config.yaml
num_hidden_layers: 13
n_experts: 16
experts_per_token: 2
d_expert: 128
hidden_act: "swiglu"
router_score: "softmax"
routed_scale: 1.0
balance_bias: false
vocab_size: 49374
norm: "rmsnorm"
optimizer: "muon_variant"
learning_rate: 0.0101
beta1: 0.95
max_grad_norm: 1.0
Below are experts of layer 3 (counted from 0) of a mixture-of-experts language model. Rows are named gate (a neuron's input weights, with its number), up (a neuron's input weights, with its number), down (a neuron's output weights, with its number) and show model dimensions 256-383. Each number is 128 + 32 x the weight over its row's rms, rounded and kept within 0 to 255.
Before each expert's rows: "comes after" lists some tokens at least twice as common just before its tokens as in all text; "gets" lists some tokens that make up at least twice as much of what it gets as of all text. This comes from a sample of Wikipedia text that the model never trained on. Tokens count by the router's weight.

# expert 14
comes after: " |", ")", " |  |", ".", " |  |  |", "% |"
gets: "\n", "\n\n", "| ", " =", ")", "="
gate35 [144 123  44 173 131 142 124  98  39 113 104  99 174 117 102 122  96 115 159 126  77 145 128 121 129 110 124 104 125  85 101 119  75  64 106 117 162 146 115 162 161  90  89 182  97 132 104 119 136 154  66 138 124  72 145 182 107  90 102 116  47 165 143  65 101 142 158 137  88 153 142 119 147 108 111 135 102 115 160 123  92  86  76 123  98 101 110 154 147 117 126  95  95 151 156 165 160 103  97 130 113  99 153 164 150  95 179 115 100 130 211 116 145 103  98 100 142 130 107 114 117 141  97 135 151 189 187  76]
up35 [ 55 202  80 120 153 128 151 112 141  87  94 158 127 224 122 139 125  59 109  92  92 158 113  94  97 174  75 126 142  69 116 101 114 123 105  62 198 153 199 157 151 116 145 115 119 150 140 101 159 102 152 114 168 129 114 113  87  84  92 117 142 149 143 164 158 167 122  84  42 176  86 137 188 182 199 148 154 120 117 139 108  74 155 114 136 154 124 157 116 154  64 107 115  85  97 105 129 106 147 144  70 133 138 109  73 194 173 137  63 103  65 106 130 123  93 126 111 140  66 160 137 119 172  68 129 135 109 126]
down35 [ 72  85  53 110 211  71  96 179  71 140 127 102 163 140 155  94 138 122 140 143 123 139 154 181 174 108 140 135  65 103 154 142 115 107 152  89 148 134 204 131 171 118 142 237 143 123 140 106  92  63 102  81 140 108 126 160 172 155 152 206 137 116  91  98  97 140  95  55 119 115  41 160 173 112 145 119 100  93 127 133 136  58 100 135  90 159  85 132  80 122 125 104 117  93 174 116 195 126 126 128  26  97 122 167  93 162 125 105 105  86 139 156 103 140 148  93 161 136 134  91 124 169 138  98 124 114 159 120]
gate36 [117 139 117  85 168 113 184 131 106 151  97 139 150 148 161 170 112  89 165 157 151 114 174 138 170  94  97 152 211 114  93  95 125 135  72 169 151 107 144 151 125  69 165 132 123  84 120 171 149  95  89 150 179 134  87  87 150  94 177 127 143  92  88 117 115 146 115 171 156 128 154 122 134 119 169  79 159 163 116  72 159 105 153 129 154  86 148 157 156 149  98 151 124 239 107 148 108 182 113 139 135 185 161 120 153 142 111 164 101 140  88 139 149  97  78  98  99 142 114 118 119 182 133 152 108 149  72 193]
up36 [129 176 184 182 155 129  77 126 105 147 141 177 120 142 133 163 207 170 103 122  94 166 101 146 140 131 125 138  85  83 106 174  76 182 154 159  54 115 151 149 102 124 147 124 175  85  68 133 118  33 134 101 109 120 120 155 140 128 112 121 150 117 164  97 141  81 172 171 114 141 155 101 149 208 138 113  96 161 138 128 125 182  93 130 167 155 176 110 127 112 133 125 111 153 137 136 215 197 119 111 156 153 145 108  75 117 140  93  83  91 162 175 110 105 114 122 202  93 112  96 178 207 134 114  97 108 134 138]
down36 [129 143  80 123 118  92 106 119 127  71 141 109 106 106 139  97 140  97 132 130 123  47 160 172 158 123 176 121 132  86 129 147  91 123 140 148 128 122 146 161 128 118 141  86 155 117  93  27 125 101  94  87 126 106  91 181 150 160 133  69  84 137  76 135 145 135 178  48 155 104  86 169 103 114  82 132 160 143  96 121 106 176  60 162 123 168 161 202 153  98 159  49 142  76 207  82  40  62  88 116 127 139 140 113 128 131 184  77 104 146  85  83 146 139  95  93  99 139 175  92 114 170 130 137 142 129  58 100]
gate37 [115  84  90 122  91 105 152 158 146 121 120 171 113 143 159 132  90 147  87 214 142 171 157 106  81 142 142 119 185  91  92 135 105 109 118 188 135 170 115 149  71 114 167  76  83 174 147 115 131 164 152 125 144 129 172 148 148 118 110 135  95 196  92 117 129 118 183 152 117 159  93  80 159 135 123 145 148 127 167 128  74  72 104 122 155 124 157 150 149 163 129 113  62  95 156  91 128 123 113 127 143 161 136 109 140 136  80 123 132 140 147 176 133 126 103 105  92 142 157 125 118  90 136 147  80 132  82  59]
up37 [114  97 107 107  98 143 164 116 123 166 132 145  68 132 169 166  78 147 105 143 148  95 127  96 168 139 177  63 113 137  84 107  94  86 108 141  75 107 129 156  97 140  69 193 208 170  50 119 134 123 123  91 117 188 145 122  86  63 176 150 194 154 115  80 119  95 142 143 108 100 135 101 128 151  66 129  33 101 103 143 162 110 154 120 116  75 139 171 159 122 139 110 123  96  59 123 167  77 131 103 125 120 125 110 163 102 124 136 142 145 180  88 134 178 120 139  74 139  66 201 116 133  83 164 136 128 117 147]
down37 [140 124 192 144  81 111 141  70  72  99 134 129 118 111 133 121 110 135  63 212 123 168 138 131  92 120 113 155 111 136  88 159 108  73 143 177 166 103  69 110 111 122 131  83  79 136  87  90 128 110 160 161 183 135 161 202 109 112 117 145 123 104  92 112 136 172 158 165 132 117 145 166 149  96  76 150 198  88 122 126 157 132 164 127 138  75  58 174 164 105  98  77 112 182 152  67 143 163 163 155  80 136 122 115  95 152 135 108 117 141 148 139 161 114 139 129 138  89 148  99  69 106  95  84 150 101 168  81]
gate38 [114 125 142  54 144 157 108 112  95  90 136 150 131 146  88 103 138 136  85 144 113 128 148 159  87 151 186 168 169 181 122 154 121 107 125 157 117 126 165 146 101 105  77  98 144 145  73 124 143 136 113 174 145 144 160 209  61 130 129 151 130 126 164 135 153 143 194 159 159  95  95 116 156 158 126 106 174  87 108 132 162  93 101  56  92  70 106 103 151 160 153 115 116 103 199 100 127 118  67 163 172  86 113 134 145 109  36  61 147 138 170 117 131 131  65 182  98 161 149 130 105 107 117 104 134 138 122  53]
up38 [ 63 186 158 127 127 106 112  81 188 166 142 112 143 174 111 106 151 167 160 142 108 123 122 184 132 140 176 134 139 124 188  78 138 149 159 134 156 161  74  98 106 126 155  95  88 201 158  51 125 119 140  95 125 100 123 133 111 103 144 151 156 152  99 110 121 131 150 139 146 131 135 150 143  80 169  47 149 145  52 169 117 122 134 143 111 129 137 124 116 115 133 153 156 164 139 106  78 122 116 103  83 179 100 113 100  96 169  86 143 127 105 166 170  75 113 120 195 153 167 145  86 157  72 116 161 126  75 163]
down38 [136 108 131 101 202 127 134 128  84 100 111  98  91 107 110 131 115 177 117  98  81 148 127  61  92 108  67 123 123  51  94 120  94 116 124 101 175 126  79 101 103 154 138 108 102 103 173 112 140 173 157 156 118 135  96 160 189 111 113 120  84 102 167  96 133 158 125  81 131 145 155 153 126 133 178 137  77 167 117 180 144 171  95  85 206  61  74 146 140 104 138 122 116 122 107 142 235 119 131 144 107 105 157 142 139  75 126 147 139 132 102  92 106  95 101  93  96 167 118  59 159 117 121 179 172 116 150 155]

# expert 3
comes after: " | ", ".", "| ", "–", ", ", " "
gets: "2", "1", "3", "0", "4", "5"
gate0 [128 146 163 117 107 159 143  77 125 115  78  46 172 156 137  82 102 117  83 164 139 182 109 187 128 139 124 105 142  81  80 123 152 101 145 117 106 137 122 141 107 125 151 128 151 164 110 149 171 133 146 137 168 152 162 126 141 146 149 113  69 133 148 152 125 163 106 171 101  93 124 126  92 121 151  59 126 122 145 169 188 106 144 141 126 149 150  48 151 139 197 139 117 104 191  75 132 115 158 172 111  85 127 162  86  52 120  61 102 150  71 143 175 107 109 155 144  88 183  75  85 128 130 117 170 159 147  34]
up0 [138 180 134 156 103 190 109 110 106 104 128 130 158 141 184 157 165 138 145 129 114 106 131 126 117 147 148 123 126 125 160 147 147 167 111 109 112 110 123 176  48 140  75 135 170 136 130  79 169  94 116 139 165 112 154 117 102 163 130 145 101 128 169 124 154 101 174 112 158 116  94  71 161 117 122 105 117 136  94 159  96  86 118  96 124 164 111 129  84 101 163 145 137  85 103 134 116 161  88 127 195  98 196  88  72 102 124 152 142 117 138 128 157 122  88 139 171 189 125  48 135 101 151 115 152 203  88 119]
down0 [ 85 116  63 116  95 143 133 110 172 105 119  98 155 136 191 184 138 108 132  92  61 176 140 131 128  99 126 104 155 168  91 143  87 196 136 106 131 106 122 150  91 118  61 150  93 173 117 136 106  97  43 184 131 158  79 143 153 122 181 117 141 127 149 108 121  69 116  82 181 114 153 101 100 148 160 173  51 135 118 129 134 124  79 113 123 139 136 130  77 102 147 124 100  98 178 158 223 121 168 103 138  69 127 101 150 161 144 115 126 130 138  77 123 138 116 148 128 161 171 202 141 107 142  99 108 147 154 115]
gate1 [183  58 170 172 130 151 130 141 172 129 127 145 153 127 124 114 120 151 143 129 109 100 159 183 111 147 128 128 148 108 148 162  94 175 138 146 150 131 116 144 156  97 102 116 112 139 116 128 131 156 119 124  98 105  70 135 160 134 102 187 176 136 155 125 127 132 139 169 144 174 180 120 147 148 129 102 140 164 145 140 132 164 126  97 135 114  68 110 168 133 124 113 144 128 135 170 135 142 138  78  75 119  74 128  82 126 147 204 103 119 116  96 136 157 110 116  55  92 106  97 118 168 117 124 106  81  93 187]
up1 [151 151 161 116 133  87 134 159 104  81 160 146 104 121 139  88 138 134 166 113 125 107 105 193 109 115 147 104 100 120 103 105 179 188  70 143 136 117 154 117 133 105 174  99  63 112 134 115 123  55 198  97 170 108 175 174  51 156 150 136  80 130 106  86  96 128 109 105 159 142 132 100  95 156 134 136 107 154  39 189 100 142 123 124 150  98 203 178 151  73 124 155 128  87 169 150 122 117 115 171 109 120 158 131  76 200 100 139 136 137 176 180  95 126  97  98 142 133 135 132 113 133 145 131  95 153 132 159]
down1 [158 119 165 166 118 155 192 111 105 107  70 147 124  79 144  84 133 142  79  98 148 114 128 178 149 180 147 140 164 164 148 160 124 174 134 118 119 108 120 109 110  88 151 126  67 107 104 114 173 105 157 180 124 127  66 136 154 153 138 160 106 124 121 153 101 162 122  79 141 147 120  81 115 112 164  71 146 170 132 172  87 152 136 129 135 138 177 106 173 129 104 110 142 126 104 128 147 114 157 161 120 156 127  96 123 131  69  92  89  53 142 157 148 114  88 129 114 132 111 120 122 179 156  74 113 129 150 114]
gate2 [113  92  76  74 145 169 120 126 107 125 169 110 153  96 105 135 154 139 180 122 100 108 125 146  87 118 186 155 103 117 159  87  95 166 122  88 143 134 124 105 184 123 189 150 177 160 127  50 142  89 180 125 175 134 145 196 117 149 100 214 166 124 138 142 110  99 134 144 133 130 134 111 144 134 181  84 120 101  93 173 154 168 125  89 103 145 120 181 160  99 120 149 173  83 176  96 100 118 158 150 167  72 110 126 108 147 108 114 147  84  89 119 101 112 111 173 102  77 120 145  37 151 160 116 176 152 183  64]
up2 [111 109 119 184 158 132 147 134  93  97 129 120 184 207 164 123  81  95 120 122 104  97 112 162 185 126 134 146 115 124  95 134 116 148 183 105 121 132 104 116 150 189 122 139 171 105  97  89 139  97 136 107 180 112 160  49 108 123 131  93 143 129  42 155 150 127  92 109  97  59 125 113 172  96 170 129 156 132  98 147  97 153 156 143  98 125 156  58 156  87 102 111 138 113 172 150 148 147 107 128 106 194  83 163 141 141 132  98 159 105  92 123 118 142 130 145  79 153 123 166 125 169 148 108 166 137 155 173]
down2 [ 75 129 114 185 201  73 128 114 136 119 129  71  88 141 129 103  97 139 147 171 172 105  75 127 112 101  92 174 160 211 154  98 185 142  72  78  53 131 121 149 112 112 139  74 149 144 108 105  72  91 130  68  80 122 140 110 118 152 174 192 114 102 213 123 168 146 128 141 148 134  84 176 132 134  91 116 134  81 148  86 125 118 124 102 156 107  75 111 106  71 163 157 143 120 128 112 119 127  50 114 112 132 130 119 180  92 126 158 178 153  66  82 128 122 136 175 110 164 109 168 129 127 143 120 131 125  85  85]
gate3 [126  99  78 142 104 175 122 154  96 103  93 143 149 125 186 150 170  97 131  83  79 143  59 159 127 104  98 146 123 110 156 112 128 135 198 171 146 175 128  85 129 115 116 117 129 128 169  72 115 101 142  63 154 153  89  82 116  88 130 198 119  97 134 130 140  80  62 123 131 111 173 182  57 145 140 140 116 155 110 134 101  94 137 189 182 133  99 121  81 190 126 193  59 112 143 112 146 120 158 106  75 152 131 192 132 138 128 125 155 129 172 169 135  78 147 178 154  73 174 138 131  93 121 129 152 171 172  95]
up3 [ 97 192  88 106  72 122  76 149 175 110 141 116 138 178 121 134  84 168 103 122  97 187 132 125 122 176 190 136 133 132 136 177 119 107  89 108  56 130 103 138 159 134 113 151 119 140 127 142 130 123 122 145 147 147 112 121 131 128 125 151  71 142 131 128 165 116 204 108 146 114 128 105 192  92 185 106 112 105 106 160  73  90 202  78 100 128 153 142 104 136  92  83 120 134  95 113 165  81 192  53 123 106 118 111 127 150 103  80  95 114 113 126 116  55 176 126 155 143 103 169  92 139  80 148 123 104 132 156]
down3 [148 135 135  78 137 116 128 176 152 150 125  99 133 143 183  96 120 126  69 126 137 134 153 120  81 104 190  88 110 161 100 141 123 109 102 137  63 131  93 127 124  86 176 170 150 156 131 111 149  98 141 133 125 107 162 142 116  81  96 158  89 131 106  77 166 180 172 145 111 156 131 143 190 147 191 165 133  61  82  83 164 135 134 147  82 121 167  92  73 125 129 101 132 161  96 149 159  62 150  50  71 135 106 110 128 110 146 119  74 139 100 121  96  71 134 130 129 154 126 129 123 160  98 113 139 124  70 180]

# expert 13
comes after: "\n", "\n\n", "0", "3", "4", "6"
gets: " | ", " |", "| ", "–", ", ", " ("
gate0 [194  90 123  91  99  57 151  97 156 139 155 183 124 171 154 162  87 161 134  94 104 136 162 132 137 131 124  81 116 150 114 114 138 116 139 135  87 157 126 125 127 155  87 142  81 117 126 106 184 160 110 153 101  50  62  93 106 150 142 149 160 114 149 183 187 134 153 129 115 106 181 156 137  85 130 151 108 143 130 122 120 130  88 131 141 107 148  98 136 120 143 124 105 152 109 101 152 154 155 114  72  62  87 125  91  91 108 156  73 128 118 122 112 114  82 135  94 151 203 123 152 139 135 145 191 104 103 145]
up0 [135  69 117 114 144  96 122 152 167 143 190 172 144 154  96 128 132 145 102 141 169 101 136  83  96 155 124 105 167  70 128 177 121 111 158 111 116 158 167 156 118 133 181  79 121 131  74 143  88 182 147 151 146 140 118 143 111  74 107 129 132 105  82  43 130 157 128 194  71 140  91 127 144 174 161 139 117  77 135 106 141 144 151 143 135 127 160 127  79 190 123  96 132 126 102 204 166 115 174 122 101 162 193 109 111 158 193 115 113 109 139 102 135 138 131 189 107 114 145  35 104 160  95 159 154 206 140  96]
down0 [ 84 157 127 154 168 183  79 145 133 152  96  63 132 112 123 136 115 108 123 125  67 148 100 129 152 145  99 140 109 141 144 164 125 110  97 163 130 129 141 103  75 103 149 136 113 204  90 129 153  91 130 142 117 151 114 125 144 103 140 118 116 173 127 171 138  87 110 165 146  71 148 140 111 185  59  97 104 182  63 153 110 151 162 130 144 134 181 136 125 151 151 153 168 109 152  34 167 178 161  95 102 111 118  99 144 129  71 128 166 107 130 114 142 106 114 122 129 149 133 123 142 126 117 106 152 121  70 113]
gate1 [106 195 146  36 163 180 108 131  90 118  88 113 116 117 129 177 135 123 108 133 119 130 135 187 134 133 138 171 156 119 164 151 137 163 144 139 113  75  85 111  72 151 162 113 109 173 114 146  70  79 141 143 136 143 151  87 134 166  72 123  72  81 151 142  78 122 131  84 104  81 117 139 156 117 112  98 119 116  76 162 119 154 144  84 135 117 190 141 116 128  70  49  95 166 113 140 140 113  84  97 126 119  73  89 148 135 138 126 153 137 128 116 129 127  84 108  52 145  98 141 136 158 194 115 124 147 111 201]
up1 [147 121 144 145 115 148  96 127 166  63 132 124 133 108 142  53 135 150 162  97 219  73 120 140 161 118 129 181 115 103  76 115  89 110  94 130 112 104 146 238 122  72  68 153 137 128 105 119 142 181 163 171 102 107  79 117 166  86 102 107 121 111  97 109 106 170 172  82 138 127 131 142 141 118 116 107 119 113  89 101 108  76 126 193 146 128 133  64 119 146 115 149 128  94 153 134 127 141 129  81  99 132 172  95 158  71 109  69 151 114  72 178 146  82 122 130  64 143 187  77 117 150 120 128  55 125 163 178]
down1 [170  97 122 143 124 106 144 137 181 113 130 166 156 157 112  57 120 189 184 142 130 134  78 121 115 111 108  94 139 112 112 133 121 123 172 108 115 152 117 196 170 142  83 128 132  97 104 110 170 140 152 116 126  71 135 138 115 112 157 209 111 170 144 137 107 135 124 155 124 143  97 124 170 125 124 168 177 107 141 147 119 122 111 176 114  81 119  70 150 139 166 121 129 126 128 167  96 111 127 167 117 117 124 131  55 102 145 184 132  82 140 138 183 157 152  87 178 153 140 106  96 123 144 114 140 156 184  70]
gate2 [147  67 137 121  80 160 150 167 121 129 116 121 140  69 137 108  89 152  98 171 171 169 143 108 182 166 116  52 147 116 173 156 108  97 150 103 131 125 140 161 118 151 144  58 141  91 176 145 162 133 118 120 108 152 189 159 135 122 117 153 143 192 115 156 112  96 153 117 130 125 151 149 144 109 156 141  97 157 143 118 151 144 169 112 136 183 155 101 143 179 118 151  97 154 111 103 135  93 115  92 129 121 171 118 150  90  76 172  99 184 164  88 123 143 152 139  95 114  80  99 116  93 117  91 153 123 103  83]
up2 [115 115 164 161 142 146 112  81  90 136  61 120 133 137 135  97 159 120 109 139 121 164 176 102 109 105 146  65  98 142 168 136 118  84 155 156 109  95 185 125 104  56 138 144 159 153 151 166 172 133  94 117  91 127 134 103 118 165 114  76 126 196 179 142 105 112 109 164 125 115 151 138 189 142 120 138 146 131  91  97 124 141  69 102  83 149 139 160 190 104 128 128 132 148 136  44 102 133 100 141 177 115 156 110 124 124 155 130 133 122 183  81 135 196 147 152 158 120  98 151 131 143 184 103  79 111  90 155]
down2 [141 142 197  98 119 129 134 127  54 156 151 133 113 108  96 139  96 100 160 138 134 141 136 139 128  95  90  73  84 141 139 154 161  98 146 126  86  98 153 164 139  57 117 129 146  91 158  73 200 128 112 144 151 110 122 149  82 103 102 116 116 157  84  99 152 141 115 116 160 151 129 165 129 134 152 119 107 185  63 145 132 154  94 137 129 162 170 145 124  96 116 159 182 127  88 119  70 143 117  99 152 123 166 114 127  83 105 123 129 158 125 151 115 108 134  88 112  65 151 203 166 140 153 124  93 119  90 126]
gate3 [114 174  92 152 132 105 139 146 124 148 148  62  84 141 153 152 122 104 183 191 104 170 117 119  98 175 103  70 115  77  59 174 141 106 107 185  40 195 152 149 139 136  95 160 125  73 105  84 135 115 158  96 114 104  91 167 127 178 125 192 115 124 133 112 150 167 156  84 135 124 143 121 128 181 126  91  83 151 109 127 102 119 110 155  76 127 134  64 159 117 110  87  97  85 129  72 132  58 120 130 120 114 144 136 111 170 139 114  76 171  95 130 146  57 129 114 133 112 127  99  89 163  72  79 139 158 105 115]
up3 [140 132 101 139 111  54 127 145 203 120 126  62 145 116 113 104  82 106  88  85 171 152 145  76 100 127 132 153 137  77 116 141  77 147 133 163  27 167 157 110 153 142 170  99 147 134 120 108 140  84 181 106 175 174 132 140 118 121 119 169 116 122 149 116 122 121 189 121 121 162 174  94 136 156 138  63 197 134 161 192 137 128 164 114  81 174 101 165 188  56 149 106  92 124 175 135 111 113 132 142 134 191  91 195  89  85 109 135  64 111  79 167 132 154 113 105 126 144 148 107 106 136 166  97 168  87  99 100]
down3 [130 154 126  89 114 120 123 158 120 166 157 147 131 102 131 184 149 146 166 152 124 128  95 165 101 168 140  98 123 137 138  91 129 124 138 149 175 184  50 121 105 152 131 133 127 148  94 176 156 145 125 115 134 101 163 101  97 149 101 160  62  64 109 107 118  93 179 186  60 100 117 126  83  84 128 103 188 156 152  82 117 130 164 148 174 158 149  94 153 163 138 180 111 130 124 140  74 138 150 152  66 157 126 125 151 103 109 137  96 118 130 139 175 154 103 139 172 114 145  77 118  88 137 183 171  77 154 127]

# expert 7
comes after: "1", "2", " | ", "–", ", ", " "
gets: "1", "2", "000", "015", "0", "016"
gate0 [140 147 135 142  95 150 157 109 152  70 160 173 133 124 121 150 132 146 121 135 147 153 149 137  90  89 116  73 127 146 131  64 154  83 145 120 124  84  89 101  97 105 126 169 180 108 130  64 135 161 125  98 138  90 158 115 124  89  89 108 146  80  78 159  84 143 140 114 113 137 163 120 112 158 111 115  73 148 112 106 114  86 188 119 134 112 197 108 114  98 156  97 143 112 168 109 145 161 123 141 177 178 106 207 178 126 144 139 171 131 170 167  88 171 131 127 120  93 126 125  67 131 120 113 185 137  64 160]
up0 [127 160 160 161  86 139 164 115 159  79 161 109 166  82 133 102 125 123 165 103 127 173 103 157  89 187 175  89 176 176  89 138 130 130 131 118 115 117  73 116 121 187 111 179  85 158 144 166 124 127  95  65 129 143 149 151 117 163 156 152 134 175 133  58 122 104 136 154 100 154  76 173 134 127 137  94  51 200 120 140 122 175 109 205  79 137 164 125 137 140  92 122 149  94 120 105 125 158 125  98 118 186 127 120 127 102 139 134 159 115 124 125 134 149 166 160 168 114 121  98 138  89 117  58 172  87 105 149]
down0 [135 162 163 169 195 129 126 166 163  88 103 160 111 107 149  97 130  66 150 143 134 143 106  59 194 145 178 131  72 112 131 158  82 175 118  49 116 127  80 189 135 132 141 132 120 100 135  86 154 158 174 118 159 164 129 133 103  96  80  86 106 148  93 150 141 124 146 182 143 153 151 109 117 175 142 139 133 144 155  81 121 135 119 159 141 128 173 103  81 165 142 156 140 131 117 103 163 176 168 160 146 146 120 126 105 104 134 139 142 112 104  72 123 157  79  90 112 134  56 120  70 121 141 120 122 172 109 100]
gate1 [ 73  83 109 101 159 146 141  56 155 115 118 153 160 179 124 138 133 140  87 141 175  48 161  82 112 136 150 161 134 123 124 121 168  92 155 121 124 192 130 119 144 113 146 105 136 122 116 127 124 148 172 139 157  88 119 163 129 138 109 141  66 124 195 168  49 162 150 130  64 117 110 168  86 133 167  85 125  80 148 100 157  55 166 100 135 121 131 176  83 136 166 158 159 121 150 118 123  98 138 116 164 172 111 108  99 185  90  97 126 166 123  97 103 221  96 121 114 124 134 188 114 160 175 105 144 205 120  82]
up1 [ 88 114 135 167 152  79 119  93 179 107 132 226 116 153 196 122 135 134 126  90 122 132 146 116  79 116  96  50 173 107 157  38 106 113  93 158 116 174  96 123  93 119 162 157 131 140  48  72 154 108 136 172 187 120 131 167 134 112  92 162  98 132 102 170  99  95  95 146  98  86 149 105 126 126 124 148 146 190 129 133 140 109 145 115 181 129 124 135 171 123 106 161 119 150 163 189 105 118 134 165  99 144 159 146  94 125 166 141 164 113 168  90 153 151 130  87 139 104 128 133 130 149 124 152 147 118  93 107]
down1 [133  88 173 110 156 159  73 143  83 113  97 128 161 124 172 149 154 116 140 131 167 154 154 108  72 114 142 120 155 148 178  72 123 159 151 124  86  98 139 125 111 107 112 114 111 136 101 108 157 168 137 147 110 145  87 177 158 136  58 104 115 116 119 161 104  95 123  92  70 133 153  92 158 126 129 173 167 111 122 103 120  46  81  91 108 115 152 155 121  96 107 122 138 106 149 134   0 113  98 113 118 145 124 116 173  83 118 140 121 165 138 187 115 162  87 117 112 116 163 178 160 142 135  78 180 105 115 148]
gate2 [ 98 101 150 133 120 127 161 121 118 122  83 128 138 104 187 125 151 145 179 162 130 108 134 142  98 174 115 119 122 137 115 154 127 117 130 170 166 184 137 109 164 133 131 168 199 109  66 136 159 142  83 164 110 124  71 118 164 151 111  97 127 129 139 110 163 131 148  60 101 128 135 151 163  85  79 179 147 122 108 120 113  50  33 142  99 149  97 142 123 157 122  90 178 115 147 154  72 112 115 137  68 123 183 153 144 105 181 110 105 108 156 114 172 114 121  88 148 111 150 112 146 126 128 131 125 161  67 124]
up2 [ 95  97 151 117 108 171 123 131 111 150 106  55  57 131  94 117 176 138  86 111 144 105 123  82 177 155 158 141 102 117 119 116  98 137  96 120 175 120  90  89 159  56 121 125  89 103 119 128 124  94 151 117 111 172 174 108 162  93 100 103 168 140 150 140 115 155  90 122 144 206 185 101 139  94 215  78 122 148 169 147 111 184 158 120 101 127 136 127 108 119  93 117 166 168  66 181 132 134 127 123 105 119 113 114 135 103 115 122 101 125 100 144 149 149 140 144  84  77 127  62  93 152 113 103 175  70 125 102]
down2 [141 155 183 123 122 133  80 137 128  96 101 211 135 160 129  60 110 122  73 176 164 115  84 133 143 129 209  68 100 122 143  87  95 128 150 108  86 133 162 114  88 160 111 186 131  72 119 110 138 242  99 194 103 107 127 169 190 156  87 137 163 130 148 176  77 155 135 115 103 174 113 101 115 146 124 139 129 141 131  93  71 148 196 120 104 104  55 125 138  80 165 113 123 150 157  99 227  95 114  69 138 125 134 148  67 106  98 131 133 164 175 151 137 144 111 107  91 151 146 115 130  99 146 131 154 174 133 112]
gate3 [140 160  80  94 130  78 140 148 229 145  67 168 107 169 137 108 120  99  94 130 120  76 116  86 104 159 140 175 127 164  80 112 143 113 123 120 124  60 161  92 166 125 120 129 111 103 158 114 130  86 106  94 118 155 120  85 151 163 104 145 118 140 135 157 159 183 103 126 189 155 206  90 100 118 157 188 132 157 160 137  62 101 206 127 141 137  88 143 158 109 117 166 130 143 120  21  56 109 141  96 150 147 141 125  76  99 146 126 131 133 129 102 166 150 113 175 126 155 174 183 152 180 147  90 107 138 109 110]
up3 [144 226  76  93 137  96 106 118 146 134 112 149 128 126 113 124 116 126  80 123 155 139 149  78  50 183 139 144 110  74 161 116 105 123 107 156  78  92 189 171  69  90 127 172 108  99 105  51 217  98 113  55 136 143 140 140 101 114  91 172 126 145 151 139 126  61 112 128 140 157 108 103 137 115 154 119 135 103 102 122 160 109 117 129 115 106 125 101 131 166 193  76 146 184 140 156  79  97 159 130 131 142  71 123 110  80 114 171 135  61 126 111 142 148 160 155 102 161 162  96 123  88 121 123 139 128 120  82]
down3 [155 119 160 121 131  59 152 119 132 127  81 131 106  79 183  65 108  76  84 163 131  48 157 106 143 108 106 184 148 112 123  72 102  56  97 129  91 101  98  76  98 133  95 126 182 122 102 181 183 137 140 138 156 101 126 137 166 139  72 172 109 138 132 135 209 201 167 151 109 179 120 112 128  83 100  75 164 123 136 136 186 122 133 142 130 131  91  84 146  83 128 100 157 113 189 150 100 122 100 105 125 105 130 175 147  86 166  82 118  86  48 105 144 139  88 125 137 118 122 150 144 122 176 134  97 147 178 153]